Weights of a small mixture-of-experts language model, trained from scratch on English Wikipedia: vocabulary 14415.
Below are experts of layer 11 (counted from 0) of a mixture-of-experts language model. Rows are named router (the router's row for the expert) and show model dimensions 0-63. Each number is 50 + 12 x the weight over its row's rms, rounded and kept within 0 to 99.
Before each expert's rows: "raises" lists some tokens whose logits its average output raises strongly, later layers aside. This comes from a sample of Wikipedia text that the model never trained on.

# expert 24
raises: ".", " while", ".)", "\n", "ft"
router:51 51 63 51 57 41 64 33 62 58 46 54 49 48 55 55 68 62 72 67 35 61 51 55 27 36 54 62 59 54 49 28 53 38 36 47 33 50 35 76 43 43 34 28 48 39 63 77 43 50 50 57 52 39 69 52 43 57 56 50 46 58 49 50

# expert 29
raises: " the", " its", " a", " "
router:54 40 60 60 54 44 44 16 72 51 44 42 64 59 62 58 77 45 69 51 38 75 52 51 41 50 59 47 47 48 59 53 30 25 50 45 44 51 32 49 44 51 55 53 59 36 39 60 48 55 47 52 51 54 50 63 50 42 62 64 41 66 52 55

# expert 16
raises: "ally", "age", "ón", ".", "ant", "ée"
router:49 55 64 60 46 48 41 25 78 54 50 59 63 47 63 57 65 60 52 63 55 63 50 32 34 51 71 67 56 62 72 52 44 26 54 47 62 59 41 55 47 62 44 52 42 43 52 71 68 43 54 69 69 48 62 38 27 65 58 54 54 54 35 75

# expert 14
raises: ",", "atic", "\n", ".", ";", " and"
router:58 48 58 43 40 27 31 25 84 39 56 55 59 49 73 51 56 49 46 55 51 59 49 31 41 59 61 68 63 54 58 56 39 20 54 43 58 86 57 50 40 59 45 50 70 35 48 52 57 47 47 43 47 44 62 48 41 56 61 68 40 63 39 55

# expert 41
raises: "-", ",", " of", ".", "2"
router:69 42 61 51 41 34 41 43 64 42 68 62 54 37 66 67 66 43 73 47 52 48 43 50 40 62 65 53 54 61 58 66 58 27 44 53 53 65 52 38 52 46 30 36 54 44 58 80 65 50 47 65 47 39 62 49 52 58 57 55 38 56 41 56

# expert 4
raises: "onic", " to", " whom"
router:41 47 78 51 54 50 54 30 51 43 78 37 49 40 49 49 68 56 55 43 46 60 56 29 18 46 49 61 57 40 49 44 53 30 34 28 40 54 39 62 43 40 59 36 49 41 48 69 40 49 45 71 62 41 72 55 45 50 60 55 54 79 50 51

# expert 11
raises: "ress", "em", "yr"
router:33 55 62 66 48 27 61 39 56 34 60 55 46 72 46 59 55 43 51 61 53 58 41 46 20 40 49 72 51 44 56 49 49 21 41 52 41 50 56 54 39 59 42 65 61 46 43 56 60 50 40 65 50 35 68 66 48 67 72 43 37 59 62 53

# expert 17
raises: " their", " them", " these"
router:54 53 60 53 49 36 51 60 64 34 61 50 62 38 64 54 80 61 50 57 57 68 48 50 31 43 47 50 68 44 52 48 34 51 52 36 35 59 40 53 31 46 53 56 52 32 42 53 53 53 53 45 57 34 48 57 19 47 57 38 52 49 36 54

# expert 35
raises: "eries", "oir", "ation", "ance"
router:53 54 61 46 62 35 45 30 63 40 56 48 67 51 54 58 75 51 69 60 50 61 36 34 38 50 75 55 51 60 62 52 25 31 50 58 44 58 35 57 50 55 39 44 49 50 48 71 66 42 58 45 59 32 57 41 46 63 64 42 38 57 50 56

# expert 46
raises: "ft", "uf", "ut", "ys"
router:64 56 58 55 55 40 34 23 74 24 58 42 75 48 57 53 56 56 47 63 56 69 43 38 41 49 52 54 42 59 74 54 28 38 49 54 31 54 53 63 49 44 40 46 50 44 63 68 46 51 63 51 49 42 47 48 25 60 41 53 33 50 37 54

# expert 15
raises: " born", " (", "\n"
router:55 54 58 48 54 31 48 54 65 38 53 49 63 51 59 38 71 47 67 66 48 53 32 38 30 52 48 48 53 50 74 49 47 45 50 21 40 43 51 52 52 46 31 62 55 26 64 68 60 38 53 49 57 34 60 39 48 58 47 56 63 64 50 69

# expert 8
raises: "\".", ").", ".\"", "ents"
router:52 63 64 64 44 25 52 20 73 52 67 59 65 42 64 51 72 65 53 60 60 72 38 47 39 58 61 60 57 45 58 55 37 42 58 39 63 57 33 56 62 45 57 49 47 35 60 48 64 50 50 54 55 45 58 50 37 48 59 55 44 64 49 53

# expert 38
raises: "-", " (", " of"
router:55 47 62 44 71 39 55 38 47 48 57 38 45 62 51 66 68 35 67 81 58 43 39 38 20 49 50 70 59 45 62 58 46 17 32 52 47 69 52 39 49 53 42 63 61 36 57 68 51 60 54 66 63 47 53 41 61 41 63 55 45 68 46 55

# expert 42
raises: " lb", "ames", " own", "anded", "ately"
router:54 57 66 63 62 52 59 37 59 41 75 49 49 50 57 44 69 54 65 71 42 68 45 50 28 45 50 55 58 57 74 37 45 43 40 39 47 47 30 64 45 53 54 60 44 43 52 61 54 52 54 51 47 38 66 54 28 47 38 61 59 69 42 56

# expert 27
raises: "==", " Register", " Majority", " evidence", "|---|---|---|---", "ences"
router:57 56 64 62 46 48 43 30 59 50 59 50 45 46 64 45 61 56 50 63 50 70 53 49 20 43 51 61 61 49 65 46 52 34 37 40 45 57 49 69 47 54 55 41 48 34 62 76 68 42 40 54 39 43 62 56 31 64 68 61 51 54 37 58